Below are experts of layer 2 (counted from 0) of a mixture-of-experts language model. Rows are named router (the router's row for the expert), down (a neuron's output weights, with its number) and show model dimensions 256-319. Each number is 500 + 50 x the weight over its row's rms, rounded and kept within 0 to 999. Numbers have three digits each.
After each expert's rows: a language model's description of what the expert responds to; "comes before" lists some tokens at least twice as common just after its tokens as in all text. This comes from a sample of Wikipedia text that the model never trained on. Tokens count by the router's weight.

# expert 36
router:550609413535504569521421524493488449587558471464539495573473503552464508410519511510597486501494426521443503495532578563574475423487411502463504358518461518483463507504455475563578497458448570
down3:564559526396477414472502535460416421388474585458410518530526472474519409460432491429506486534531516436529527502528486481523511449447497592540481412511509437533524516567484597627568487461517456
down4:492552543435560410497505506452451518417416489543556605493449559507450512524470472421529454516499446509534418425492488535507546443406557519500428466493613526426566420448479510450536450386400510
down5:494449480497577532443449488454566481470424547454515532441490554447572473479568481437355550427629496428469453497524449589531468461552591553422465578437505529545494501585566393480470515521400539
down6:465633465482492574464442445508451435530505483498508465507481550569528442516409467533523508468489575412527480522518455499459571538492418497452560436484520526487430496525514510589595426441427489
It responds to: Sentence-opening prepositions. Capitalized prepositions and connectives starting sentences, like In, On, After, During, and title words such as Upon in "Once Upon a".
comes before: "the ", "a ", "his ", "201", "this ", "200"

# expert 34
router:541469459368550537532473471531618488415485495436530479522496514538617555533456586508475552400493449558451481531540485435491463462619519561465525567455488456574549551513496546490551523461577537
down3:429407573564362533472464442514557443484489571470563552501493485434423516544571533493505628510530482520562470525448471519481442466510488569491573493552418493483525547467501480568539461503431557
down4:479379596427549449505525505481552453569466437434586455491512408464479522511477458480570512493484487454458357419617488492504598538551535522593505475497483483525527473546523514434540483551463466
down5:552505551501494479543534500540478450512470530525426515529498555549511423451456459500529566470530433626439480558470516495567532384574610467493394474463460488521532407525465538460473479493435425
down6:542464473469484486515552569563519535546526436502442566407497480522562487541408567595494511542434398517519457487468566522549492514445488567436509552458485498477440462531559496463441485488542599
It responds to: Verbs after subjects. Auxiliaries and main verbs right after a subject in narrative prose, such as was, is, were, has, became, plus which, also, subsequently.
comes before: "a ", "was ", "been ", "to ", "also ", "not "

# expert 9
router:464466438516481508489514429516380543478477462559523522495439511457521528513428573556554439454477532574469481535529477564546525476471486544475513511558506452487516450532547502557556503436450539
down0:464574493456510456584453458436538516529427494547482509406544491451447576480508544522519453538502501448544567517481524533537519520535518552479496407564587560466536589453475477487497580400542487
down1:481493472493454484507497490496469435485492555449535544445528529483451513578429475397491481491510458569505502467532446460547562463518507428459444520554571506517563458584510501597461554509599438
down2:456481508548460533515486504487514528521467518404636454518436469542467424468534451426457505415508578588528418515506511401448492568487553486491581561425605512596467427485491485441563477536511516
down3:474523521441514598464519555500475457504427505512537479601519441554563535572489490462522524441524521503457556533450552386433533493559526429522463600475468419377514505459379527484428479565534537
It responds to: Table header cells. Cells in wiki tables, mostly empty cells and column headers like Opponent, Title, Votes, Candidate, Rank, in sports and election results.
comes before: "| ", "|", "/ ", "; ", "by", "Votes "

# expert 22
router:453453537534462471546546556512444447474525467585608485526441488445457482450492599441519424522486580562512583581455385500555563498504577459490335517531467590510540472467457586486554459499562474
down0:472485565510550492524472414540482493532450558491518411493438543453527467509442479487462497505420446546501419515513435410532508469489531597502590490507496386558519551516475518441511521472623475
down1:404497451450455450478491541535459462414475525555467463470439419568416534483600475478517459495485509490511536594441453591477572493573530475543515512478488592558461484542492490549488513468605539
down2:568600615517484656474471484457423510427443537529542470569458476567557561615485522480557433567493526555532433444543529474516524528474489508499438525451475585522478470498455579420588481567580531
down3:390527501542469484423524500491453494515457535461491451587417453522537523452567507498489519586517426471396444397455481541488464542409477569448486516532539487482361467536438460460568463579453492
It responds to: Table cell separators. Pipe characters separating cells in wiki tables of sports results, statistics and rankings, e.g. between a number and a name or team.
comes before: " ", "0 ", "1 ", "— ", "1", "2 "

# expert 27
router:537558448417450476533462494477597417560489561497438504465498528429498438581393486496479438534587470483533490418420530498463478560474441434500577478549477520511594517506427408567417497514499512
down0:449544519420502503503475421438519584424545489564533452557524450600553492498499482534488420379457420446528531444592454475412521534464521449487510498523491525546411578485447507491502561498335465
down1:482533491487518456488613476531597490508434522441586451482453541521558518667514456512454447557483546475433517575560478583517412553475472616508517423483462433463509524485559535561459482454454412
down2:567468596554505518539520605481537505607417507472463493487543475508588507569463395443451468542512539565525463553585493421527448601559550509546411502486525435388496584475450502429556499499506537
down3:565561559508497475524453395572503531500430564570522491544516401467529402510566488452550522491587421485549453494420616418443472490597543551526492544465524381524510553497468488579487568517445563
It responds to: Mid-word fragments. Word pieces starting or inside a longer word, often names or rare words, such as vamp in vampires, fai in affaires, invent in inventories.
comes before: ", ", ". ", "ing ", "ed", "ed ", "-"

# expert 1
router:519582629544445509517426558478470515483498559372560499573501627449468488560511455495483467468528514467613481548464529391578490462494532534476470485417456525515479536515532574454503441515507442
down0:546453557549488504551444464521407497519466494560470535473497585575590459555506507525506519576484508524449443583538423419529459544501537462511496524354405526529491420577419502544479507627510461
down1:519452597466495508527503463490482496584383470576610436465511536438483541577527470483496487500579524420508567381552450421543480530507519429458580460448541578494566526508506501385513421473465515
down2:574409441411451508485531560486482394460548462415518499455535491448490522525494522470503538509487474516528480502545506606520505506524549404476466453582504540411456546488454466515533465497446494
down3:507462526523538589452475417549516402624510510479500462436446515568540573490563481516470562431529533501464440550481460453522521642522469505545498582525492511517404508464400544537532514475464448
It responds to: Paragraph and heading breaks. Double line breaks and wiki heading equals signs (==, ===), plus sentence periods and decimal points in tables and measurements.
comes before: "==", "== ", "= ", "The ", "===", "In "

# expert 29
router:434520407507485413451518543558546540437468444583585514501514557526512513521586494547518503511460491508402509441425538443432469488529536514540515577497488518523471465471449516526476462541358486
down0:398501548471532539515455569554442568576611522557466448508530413542444528464481532505440505426561559568365616454423550528424463560469468449490482481516482601597460539497472482578477505513537472
down1:442571573438490506437495489526546635501431487549500571437490483499550572565507560462499567487486517499513551503478564371500417530410517477462568429491449484455535517510499486481406530530459511
down2:528520470445565522541442457552443443526536538560491542470550591555541521534591470632549490525536557488528474487536504623476483536504499522444542561427596502512474505589471560468442440474493580
down3:498479440530638495521481471514532407591449486443496524403527504588495480533481433508654543494533572452520388529487518514494559584635505506393488544453495452488553468528548529501520425545495523
It responds to: Action verbs in narratives. Main verbs of action or state after subjects or to, such as held, signed, founded, worked, lived, found.
comes before: "in ", "to ", "of ", "the ", "by ", "on "

# expert 30
router:453407549504414500568430573429515501469537552552479532467516510499406511488452625494452608480500473483511567483451493498521513603441542503484506546439462522453539493566526459493453551429569536
down0:637589525494359439488531449434452508398483522543493525497528488494581535447443490474487429481538559496472549527464507470454482554476578561513504501376487430478532447587492504499507523537481507
down1:450461522502471471522396466501384467529403535538550463455521499505491479608437492503477504500524435540468565509533584526493478521563543473553492507494538576435430487493460533466465467484500621
down2:455541447494408486583531621434511486478535450523502529483605474564477477521520440541412480529456524506549568587491503560465459484477554467489564548526450511572487431481476473527410513573485463
down3:485446423479527488484474497503440497443551544470486495534550425508421488570511532491463437577471570462447505541564433563460363524507490491462477422379515542425455540553465524471470558399495508
It responds to: Vowel-consonant name fragments. Inner vowel-consonant pieces of rare names and words, such as on, el, an, end in Cov-en-ant, Ambr-ol-auri, trem-end-ous.
comes before: ", ", "'", "-", ". ", "\" ", "; "

# expert 42
router:571514556471510512548430486525451471508501459502500421486492498417509449431519539694475519536522418383529608489513544516440467595512531496440512473555442517487458458549544434534507479436528546
down0:513583488490413458561515501524576552499530542551586535494592511498451447552444580476471549553462578521563517466578464466543507447456520519504470397491560422543478465510491588487496354531576593
down1:561542491550519542558477424552441408482486476519465520487592533427434380603575588428483517489422454475523483526510500524499563498437460477516470367494481572471416435425567476549533439466496585
down2:592442593489502508491548498462536479538461557534479520405590541488424466498467508601453478508517466512493532486468511531429467534598433522497446486447484517508436518498482457467512491456524459
down3:513455467481472536452501505524482569539402434472423495417466504577514481652518439441473497583448532502431459463528442554393409500453524612508518515466575533448600446607493492578486499524507493
It responds to: Full stops ending sentences. Periods ending sentences, often after a name or closing parenthesis or quote, plus word-final suffixes ing, ed, ers.
comes before: "\n\n", "The ", "He ", "In ", "It ", "She "

# expert 54
router:508477487554525473406463542555545431571517574569468564470453492506427479493619550529472425540461583469392563458576472535496524529524424520406607502527557542484465526571533458520427466476522531
down0:574533524582595422521442467511555425400575534450558426534465492518565527594519521506525454485485543488546511415501496558414499537500498499482475447418413484401511477528531386491398453512371540
down1:438522458492486546382472468541457479529545376601454527512534520552483477502459476466480522532579524481590489552442534472512501540477604501488499434482431475454415598548393476451566547550464560
down2:497518531475416508546498526529517527429450494464563501471429466518584547559537498528380611385501514465419515474480576461470477535532503541521504453490453477513487450464384470393402534517546503
down3:425531525541599519560565441483505487531450509542532624457498591519541594488483471415560526488420511444483460503404415503519448492471493455432586484592475516468526478549472459458483465534490479
It responds to: Compass and name-starting words. First parts of multiword names and compounds, such as United, South, North, West, Al-, main in mainframe.
comes before: "-", ", ", ". ", "States ", "States", "ers "

# expert 13
router:438490518449456480438458551410479521515514371493483448505479489517479513440442476488434461467480512483471524499470436441495613487407593497460472549527514456497511506454504394535548496477450400
down0:527413430562514506552421552482491499670480476485522493481473545478503520488477494566481429556517532423475486436523495457479338565425444488489445499463404535468472469574527478568529469439566526
down1:549472416469477543471547551551538441461493447512538512465531511552476347560501458490587535397459487476592452480518483524582488538590530544487560537468498512535435569527488563500478523442485459
down2:546506492503531463455321544489509521571536535529515474436473492462504444541540553443560447484414473498450446462476514445537450592443504490519471446486534506558453548563463424517544572501541514
down3:459515506540413435476521474478516535472500429526419510615371460491467578556517430443469555530415382497478364485500499531510525489539362530481470540467547447594533423561535486546476491500440506
It responds to: Prepositions of, at. The preposition of after nouns like cause, one, part, plus at, and sentence-opening In, After, During, As, Among.
comes before: "the ", "a ", "his ", "this ", "its ", "their "

# expert 53
router:427580476501468435495473596530553531510500466520455446504398464539600503502548483495433431547533462493458463606485541528503410442708489495545532563509537478580397517454559630464513531545467584
down3:456521557453531520452486472441560482451379495490501494479485640654499505508495509540427509508555479476464493577410529532468536488599414490469444562468594480551466441513482483477586551508435469
down4:448524518502542486437501481544434504547393467457473459465508509486531525388462455530532485537431477460479398443415579513433507455499527470530519484649415515465508410582557573453472494497489444
down5:464624514504485508497539422523501457510403496501400587471589611484521511537502524415359533490571477517488468466488538505459547482479486477434518503457534457541483531586417514532531458538495455
down6:496487506490486480569432490554450447517396540526517533537458516499454467673556516504595518524491487489510519567472546512581487492556472538511504494493591487539505441467550451490505518468466442
It responds to: Prepositions and conjunctions. Common prepositions and linking words before a noun phrase in running prose, such as in, from, with, during, between.
comes before: "the ", "a ", "his ", "an ", "its ", "their "

# expert 33
router:575613509539475550490509399472431430427528510515557450489505454520505443513557574536515526509547343552561507468512532419530490484391582447473569553477443570504469503480535458556469487526572442
down0:517450556478549593537486522472500482435365499429593454501560501548479463494513520425420522422531494456435441558495526507568504560468559497445437557499434490442577501521460464424531529471515577
down1:459404483486444466427535486471436474594505439452441484559510497572543461491489535536480586544541485503482505597531474562492435554581534464352511544523503480414447486471515504519416500459413533
down2:522396536539475464468543455479538479541536505518491501550503501526545607394513517468380498502458444511456509499513504538486429490518476638508569454476480533498544532591521493551512402563447471
down3:491509446468478518454440537479478568459450478541540455434524392379547550543493451456577490582488483437523521516447488516623474442542478534532606506475509444558524591360540509469496585478509510
It responds to: Objects and verb particles. Particles and object pronouns after verbs, such as gave up, him, it, back, down, plus nouns like life, career, death after his or her.
comes before: ", ", "to ", ". ", "of ", "in ", "."

# expert 60
router:532400570466469547474432559511463419616499511424464448368479578450467476499462455453522455520573537518495508429487505527522651414509423483466433469534514589523447478460502514423461467475542537
down0:562524534602503463513526527449446440484442502513512506642490511504442545515422535491476507506506559493572568437485484478539593496436475484545526460550447515505550525571554609496524488522476533
down1:479458462479511568567467525386493558540432451523392516586459358424430456529512482444500430480466441489509517495614445558456539510536506507554529501557524622478521443477510490525462507488377472
down2:583494478500471553510567553521499553543470538436515507462515493615526520469593490514533547553515453490571552452503425516612478450550505554435440444505480460474518476538538542456508548439427521
down3:621440530519525530470445442543513448496508445424526559512567512484524487493626520601356536482534490531543399558479482430452556572456548438541554521350450478567471456511537479518593549547496532
It responds to: Units and time nouns. Nouns of measure and duration after numbers, such as years, hours, km, sq, million, season, century.
comes before: "of ", "(", ", ", ". ", "^{", "in "

# expert 0
router:555467433499465525497476548560521471447517468524469471468506494440546559513498473462535453440507525457541452465583544611432497477568618515467473524460460502489363434553535556495611452472604489
down0:468427410467494424479499459446475513592573485466511545555514534530503450499574470531447521480433512504454512555528520554538483521588521505504402417542478528539509575551432578436569530499503478
down1:395525526599502508531532528450447525510410408508565555497502457475477502501528501508422388517465557446469414557380637535586454490464443450475516550489431544502493546432575532509508526449563493
down2:600437524497532495493476417445620552421515464516449407420436476534544464487429470464467496488444410479604524538499506544427530601481457476493556510422509418513551466534503481511542488549512532
down3:440574439471556534562539512505421518464508466576446389543596461459512521505519378498526538556473495549502431547500477483459503449483505456483448584546506520592530495613589473489465485440407441
It responds to: Short name-piece endings. Short word-final pieces completing names or words after a capital or stem, such as B-as, Saur-on, Mel-ly, Aloh-a.
comes before: "(", "| ", "and ", "was ", "|", "is "

# expert 43
router:472504505515502553470507390617563423569555556526519393560531477484437484465593526582532506520464433529488552449524520517543466538479447502548524444501449508424436381436485519530442528428499461
down0:523490537428605622543498578541528481409437532493490568470416594503401513483542466480451538516506497492475479550512478516536416558517640454508451494457503440409504561519503435568586519536494523
down1:465537501393522485497507500555479436426611470505429577484480526432568544537465391444559544412505523503572518423515488551590554472450491424501542423488557451419450475475468507607546441462507488
down2:493541569447520476466508581424395490471521501605520523475565426574509474530498519527478477507541453473504429459539461544473445556515547418523489531528602485487525508527598514515464428620473592
down3:481437491504534483501568440483455503495329487450463616451515406566504505513432497472430539462670531514495545491497561513623472429448528428488537493566557481495432463517492549528499444553499454
It responds to: Capital-letter abbreviations. Uppercase abbreviation pieces, often in parentheses: state codes CA, MA, country codes, acronyms like DEL, PICA, and Jr.
comes before: ", ", ") ", ". ", "-", "C ", "."

# expert 49
router:561559477525594560464504413499561604534518468544561548442568557526490470561610456490498531539567524523485421489463518537423495502495546514562559408498445455452558413505452474464493472500439551
down0:555547502510505508515535518429500512478521520436547503549508491529464474493498429511582376503428441495464450459424595587567523526530512498535504518427490489512501565527505555540563566399463398
down1:507415449474534411412493471532510550571629531500432480514477519577507501462510492480408543474556499492491521521594548557391571401473443516373402545438543482526566475444589550476568480556498591
down2:519410506546523607533591492546533498487420506527588506503494473422539519538412512567491533460535424503578562469448442456481625519518556487522439561502466420568520487530526489563551479515527377
down3:559417522429456463614467449580437590470477455461497433467427505473572581443492586498474530537479576497360365445527393571509468464532498578554541548598525467507553435492584531484434549492511458
It responds to: Nationalities and places. Country, region and nationality words such as England, American, British, States after United, and people, who.
comes before: ", ", "and ", ". ", "'", "(", "State "

# expert 3
router:404442469493478497551478405511355584428516474473438539515549540478517446417454505406540457531529459527544447521503466600500534462544482512456542440450402489501536478418566533502550456545509455
down0:500549474531465555499589520539461524457568559456441520523493513424590439541538519478475527478463479600546619516530556477476433494442460511508531440485579544499499487510483551511496550529507516
down1:507558549476484543562554523408450416506530519522472483482576503520656482495636516531425436515486513517447553408491482443449506494458468501440537491529451551529454610444512485489495459492491452
down2:525553544407490511556498592505608500380612487498529558536556543536530453495530602447524459511506490394555458418421491468432473449498396527401438498496500465534452529416429590541456571532460537
down3:555465428578569511496504472438450402486470479512508422497432578497490528556476440505463523548485500472574476506609483490468457453428520486500518407423464496569545430536430485472543499466485483
It responds to: Possessives and naming words. Possessive markers and pronouns before the owned noun, such as the apostrophe after Sayers or Queen, his, her, their, plus naming verbs like called, named.
comes before: "s ", "\n\n", "first ", "t ", "\"", "that "

# expert 57
router:600528418565557533506474464498440457431511486450413517536545461428509536375534559504529529485494413530447601547434429569515485474504478527499430500568493536520490481537561564469513502481489545
down0:481491494549398451565474489479539547515482518472456543550515505480499466421485511463550489435571475490498539581554524501506568570554428513572424460562515512470596530481540571464441517513605469
down1:613578512468518436491572544593556564500482513477560517376499448528494473467477390384502433503441527468464539427579480573470519493490526512464425382606413431557468502364569479469459621408576433
down2:494332448514449509482549558454529468519446519445551525438499479476511401363536479515419490535474483505498523517448483511467507515617538514541416537441468535535490583478538421545443464518526527
down3:434471490546543442469456505619420448411571419484525443486504553410514509514478401549432429541492510578493441442501583537482484476507501529536528512456499508552574507469494437575451493368426583
It responds to: Capital initial letters. Single capital letters or capital pairs beginning a name or abbreviation, such as M in Mach, Ch in Chawla, K in Killebrew, R1.
comes before: ". ", ".", "/", "-", "; ", ") "

# expert 23
router:445468509483491557468566481429504644567544513609572580536535541498554446366486577413463517452524537501592485452523517468486584449550523542440542470486481524577510523521468508422508520501484467
down0:424511581520446455519464433508501477560669372483498453478499423479350492544516507499552559481559462433571489526468622565531446477482448474506507481446522479472470457502541618439528559511553513
down1:476504526413462575499496520525455485559516472493551411470496536469452475529423589427536525543517497505514528497564525492509472496537495522563435498534455561558530522493464546531488585450564555
down2:408442507408524529576492471585519461553572439461513466498475495518573489581519522535510554553541515461471397546502478485507439381506410509507482439598526535515603508442460478505468563597544553
down3:495374518450527436455506503575371511535425523570534538501485554471487486475489529516434525535432456516447497499491448477421457457396540532546536487572516470479492561524563538499515445535458416
It responds to: Adjective and participle endings. Word-final -ed and -ing pieces and descriptive words before nouns or prepositions, such as enriched, defying, gold, Black, Best, new.
comes before: "to ", "by ", "the ", "in ", "with ", "and "

# expert 56
router:462564504597480504511451440524444455465504578479544529478530492443502453386544570491457562529541562416493444490532560523497502421494537558557526450542609531456562477412611468539502500468459514
down0:443542421480578528482426559587536429436410536497550492571536548412505553473460551529540488514521482543543462513492486429485453495476518610451546446555465481424530480439486477546619449433581491
down1:560497527454495608463494556570460520555499556461497496476556665490506454453505531496552475549464479433499491446505526506569611421418591446569459483504466580521497552546462503491443477442465497
down2:451537390501498480482504433463432540554545492523363537439518454484445556595505507510540581615516451531582508411459485470519527513460576493489517519582486459432514367481451540577564569503445443
down3:455493494480443525500493515462487430436589409465454510477488453504437537551521444522520508456536511474471482437526503474536505423495453512445529551558413523439473511386521425461593487496530445
It responds to: Word-final letter pieces. Short final fragments completing words, such as -s, -e, -y, -es, -ment, plus closing == and === of section headings.
comes before: "\n", "\n\n", ", ", ". ", "\" ", ") "

# expert 35
router:562473543370468496482560482476565531507527475488446560492545440549531541510452515435501617434409594557491448470509501544478566501485549479566525531473550420458523552514434514482492440544564464
down0:451520542411491509534549510438552406466567422470434534583502529468460508484475429449566514475449457476497507501524512569516433482448509554397437544416518430493474472551403426542450551486451417
down1:545533512453491487557501501509544508527404514482476523522459565531506444484470501509443522529565493444536493523564513484401508424477510497479496495576450459479591589431560474552495475461513464
down2:528461502478462512469572505532609464406460473421530504508480469549418482555422512579527513501506494480510436443543561555518478576531453541470515538461460456461410601531460517473537461590506547
down3:471523544532524551521369597491530505503453415524533568509454556451500532497543542478556488563528492495564457522481400493482609550441487412478505494562549499535550547407469501551539449557496470
It responds to: Name-final word pieces. Final pieces of foreign personal and place names, such as -o, -os, -ia, -ley, -berg, as in Olmedo, Ichkeria.
comes before: "(", "| ", "and ", "=", "was ", "is "

# expert 16
router:456390560516425544481406509562461551414496555496449419485489479573541544523541582447543439517482440408510502499620556516445484461514494519512493526501502409549464486600492508499543547503519464
down0:504502573473505575483509583426532442528435497512524506500578505476494484487481499510493564428485469391512479387514496483484539486490490495576483471493469566440505474491567584425431555398514518
down1:574465472545428545525567512491504479566608585541465442543552453540573501596472493447588539514491436476413466480496563536543582507458512486562476396496547444509454425469523524613565537387485539
down2:510436549506524604476554533556509590494451472547614494506685458546390521518513442474477437483454502465457518507455529497580574412549524516594450538436496522466493552540459506516565529622478526
down3:533491483519525429442497570544510543493500417593426497545509567474475574487519532550495509440503520452512474471545577497566519496427518527535429497522456512538579601529548528512526479597440517
It responds to: Agent by, field labels. The preposition by after passive verbs (written by, described by), other passive participles, and infobox field labels like Genus, Born, Weight, Coordinates.
comes before: ": ", "by ", "as ", "by", "the ", "to "

# expert 15
router:505519552517469478458484521471555421486507464462511478439523446533483492560437383481506589499472507505564535415535476543398419561435590425567499518542579512553488459396462442487463456456428493
down0:443485514486438570565472406585450631562547463456481537541454478570529493589532534502511494394509490481563458558465545484472458495417502527438529518531552532502527537583525549446429520552506467
down1:551524468513541520442460464534395568599448559619524566486611538499444452566504548547469508447543529510541479504433557533500522471508507549507498537444587481428523442485531416519447453532490548
down2:435444459473464539515553451566519516467466533538524535527616527428467509518483422566569547414488523506615405417541546403539421544402481510527542582432544511514491519485506509570499494463538596
down3:405544463408406487524483568482530510455510490500507514533493556503441484548463509491454502524566601438405455501461488534559575454496498488498568524525468498579465498565502519453505464593448548
It responds to: Plural and suffix endings. Word-final suffix pieces completing a word, such as -ings, -ers, -ity, -tions, -ts in Festschrifts, plus closing parentheses and quotes before and, of, in.
comes before: "and ", "| ", "(", "of ", "in ", "is "

# expert 2
router:389475519521552549517491546579431526523434524536496556518556483527570471460531517532463572531476422485491473504446540495504520511437627503552480514358542543487536522582516535416510492399477493
down0:530544545452512451446510570458478505437456598407586517445483504543573547489517469490421435553516583498553550451443436550574532560506447411445443497558465567485449479541554452457493646568543496
down1:415476499501545512584453527451533453401483452453545498486470446582488501560441463455553491492504505605443483394504438451515466556468484531585458557569441506483471550406496586482389557542566469
down2:515478428465490454487505490571464510543659449497494439474454550575494482523430466435506480386501484460561471468499534452435448546514504405507457494476460551527554366524466542573492452419566469
down3:451511492480557526480538469532402513579616549499426481597521450544413529501581494516493473461577499458433516504557472491556533448471559546499517504463500491568459644461518442509583565473472586
It responds to: Infobox and section labels. Field and heading words in infoboxes, lists and headers, such as Singles, See also, Tournament details, career, classification, chart positions.
comes before: ": ", "==", "\n", "===", "career", "information"

# expert 45
router:457519536533573518474555524419492588424505493434538470485455541515417430583480436500532553549564546506502498489436476542521486500443470533541502462463498541462511475419516412523559545487487513
down0:454436483565477492552436453564523506578452508524546521454504556546484537561481482449465568373458484386516597521450435543563510532586555490540499509497582384513487523442557503484546427519506563
down1:511478467457568591508492500543467530457530466523508355520573491462472447496494570459545527529491547544517539513551513517532612555495494647610432486498406548439524451453554572459501439470463469
down2:422430550540419488450525531465446476480524475385515567404542544415399515592403416473495470392555568424533475380497482527545457517499540533577464486425541514480532476393517460524521496429503496
down3:466486505507498460492450535527498469497576469449421403543531444475482484470634473552545506574515557504474446484532468495552508499511476458556550516509501449484472475562468505602482523461582514
It responds to: Table row-ending pipes. The closing pipe at the end of a wiki table row, often after a number, and separator rows like |---|---|---|.
comes before: "\n", "\n\n", "— ", "\n  ", "Formats", "Previous "

# expert 20
router:484549462523546401447388499574563461546498510503481516415532545537546508570541450557552583543501489578459456462526572532518544490472554471521401498536679471509474451513433580536458537583450560
down0:469464501462600522518416483492570509580625543507531460566543589517447421628556485580562512574512489453480455454468562627545502553522525465560478504454463420547533481483644469543495529584548541
down1:585544490470412542402519538489567554477515469495493566413505520404446488487525550535462481483502444516418483520520509556504522541449459500506521445505470461472529465514301377561514564471622556
down2:502551428574486436503498497570540503598661596554539429536467523540518569611471448583548509508514522506480462463588504466477494466438514495491533562508436487541473508605490526474543475526503502
down3:549556537510522600499553472503478452480522439438471466515480544554512542524562530484550486545570516527511567522500542579533439527561587446556556511465489453571550521431447540516549448472514554
It responds to: Institution and work nouns. Common and proper nouns after the or a, naming organizations or works, such as School, League, Council, company, film, album.
comes before: "of ", "in ", "and ", "was ", "for ", ". "

# expert 31
router:520474472541472527448515542502494296578505549493526554513454543581468517522454572486472501466560471529541516492467487398533476455456483485478607481461492513509480406467513499502562546436441495
down0:466465488471463588580502477423567524570506488538528492521502582403476467503598468513522458556551481449574508442519570503395492382503595528400577532492472491531565446461491501538528534517498477
down1:577522499617516488472535535483459557560592612536554533462612553501498512494476492455609531628537447560477414475511511559479459489388462599563499527543509601395644479626387507568502499464511425
down2:428482544537441420560476533550414516470520455442434510384433443503606461599472376488486478489466567427560433441405525477455538515454505538450481473423513461497446495550497459410497500416456540
down3:418446474513444523512545532565504427509427556587472553468488559540536464435492531467486460567438467514502544498469474449556455482488569462432380523426436491511485440541425493474531546567554391
It responds to: Month names in dates. Month names starting full dates, mostly inside tables of fights, matches and episodes or before kickoff times, e.g. March 24, 2001.
comes before: "| ", "201", "202", "200", "|", "199"

# expert 51
router:419578489528534489544481564539467528529503435423530433514503511520476494447504474543457511425544485530515556496494542521540428668515511522457437439439460451521502475446516500496514484487552427
down0:567494428585509533486495503504485564459496489538539543555506628613546507555518496474468507463409418514510515550504559431537567524470527496615521563524503468551506564476568491344427551518547510
down1:446535563591555517504517506425511472463585487509533485485490476501524375550555499465575451472590439526554442410472482522528493559438471499416569542520504667495636481500537480440395590569577505
down2:503468618469521467365518450503590535517569435463456561459521434485530428543520496463540545607464549569400488570506470521509598499526514605606448488591420537469589473506465452544571503434538477
down3:413522479538540571501476457461470544558493458498538476525567475497487498392528485476386536484560525476383442607525497452434532459476519533495482526417540453539512472508506512410586522441507544
It responds to: Line breaks and colons. Line breaks ending list items or table rows, and colons or semicolons after infobox field names like Namesake, Location, Area served.
comes before: "- ", "| ", "The ", "1", "|---|---|---|---|---|---|", "UTC"

# expert 48
router:507491481564555514496472563469470441485509474522431439489497508573556445561496525493510617481561454550531488569468557503540475428640517510469536494550481385554488507445547538483491475465423431
down0:501471568635442512521546506505522467477426462557439435540458591527457477534529422462454447486539445434517494503497437449423583503599507562445444553521424443517562457517572500509538545531586485
down1:464508397513522485537522479611516579624463500516447471544467487496523463519481493428599503487527617559508451588475538549505513466366493512521519466485571453511493559546601532411505527454524372
down2:505501401506506497510425521487451517542634512537599516422403522508528584446526532535508516373446505489541498529475509563491507612563494403482474505520473511502453490460417518478530583514490470
down3:480549523448521476445518461490548509494483516526542511551447547545537509473399592350453462497565506500444471556463498584482479531527477519495525525529523548480441477512434480497462463457543586
It responds to: Commas after clauses. Commas after nouns, phrases and clauses in running text and lists, including ")," and '",', sometimes slashes.
comes before: "and ", "which ", "but ", "he ", "the ", "who "

# expert 63
router:479470508498462566632592456439504438534493438565470420514501455482493443440501521485508515523495603545452513541504559461481575443462539428445498458545481547474500596473550672463434438506481447
down0:497477435543472459518397484530468459433483502501573424431479491638672457487464456504492534518536532524454592409471498491447505576526535457479461511510557453576468559513537526500458471495528507
down1:469547528576402466419521503458482556499469498521470545578489455480542499484440448434461478510447506504548463559458560469414595469515500515498474573466546424468603518522571497515463456450550558
down2:545477437638530444473489524562445525565502496452553503529445555454495478567526384456506441524546499451503486498439527530483532490485482509484506532510555470504394541441442522514473523450547432
down3:531485528473503383480447546466549469470532444510404494553464507564549533493557469511531552564449395473514525464417519549424554494471506522532448459559550456548484419528519493509613533424509392
It responds to: Numbers in tables and scores. Numerals in sports scores, league tables and statistics, such as 0-1 results, goal counts, track lengths, and years like 2002.
comes before: "| ", "|", "(", "/ ", "May ", "March "

# expert 14
router:505611475488516597526438489446445480508478530490464438484525482631481529530437572445466496576492548466571463452521480520485463553527520517480495457460519505497553535499473571532522500534501511
down0:553534445413513501532514533584531480522484429459513552486460485562458487515485412561482535444503501490508482431516500487563453536593429470646400501511535484370542435480449537442499460435562481
down1:504358566403470440532492559471491521528559578529510491376481476498464503488497445532531515594525502491540504512419493494428495552534485549435538496505566481495401462498559539553474530568482386
down2:447504491396527507588535471451527604442520470473482377527439568528454468524550490493541558499563534524496482516440480457530490413505526498572534549536509551579500407448529470430456486489485547
down3:423444511502459555478465457529500503488487472452462396542429548570454440425470481487488510431518419586533511539503501519497528605565502572545488510539385505546566485523512512531532447518486444
It responds to: Definitional opening words. Function and head words in defining first sentences and biographies, such as is, was, in, known as, team, side, and closing parentheses.
comes before: "a ", "the ", "an ", "is ", "in ", "was "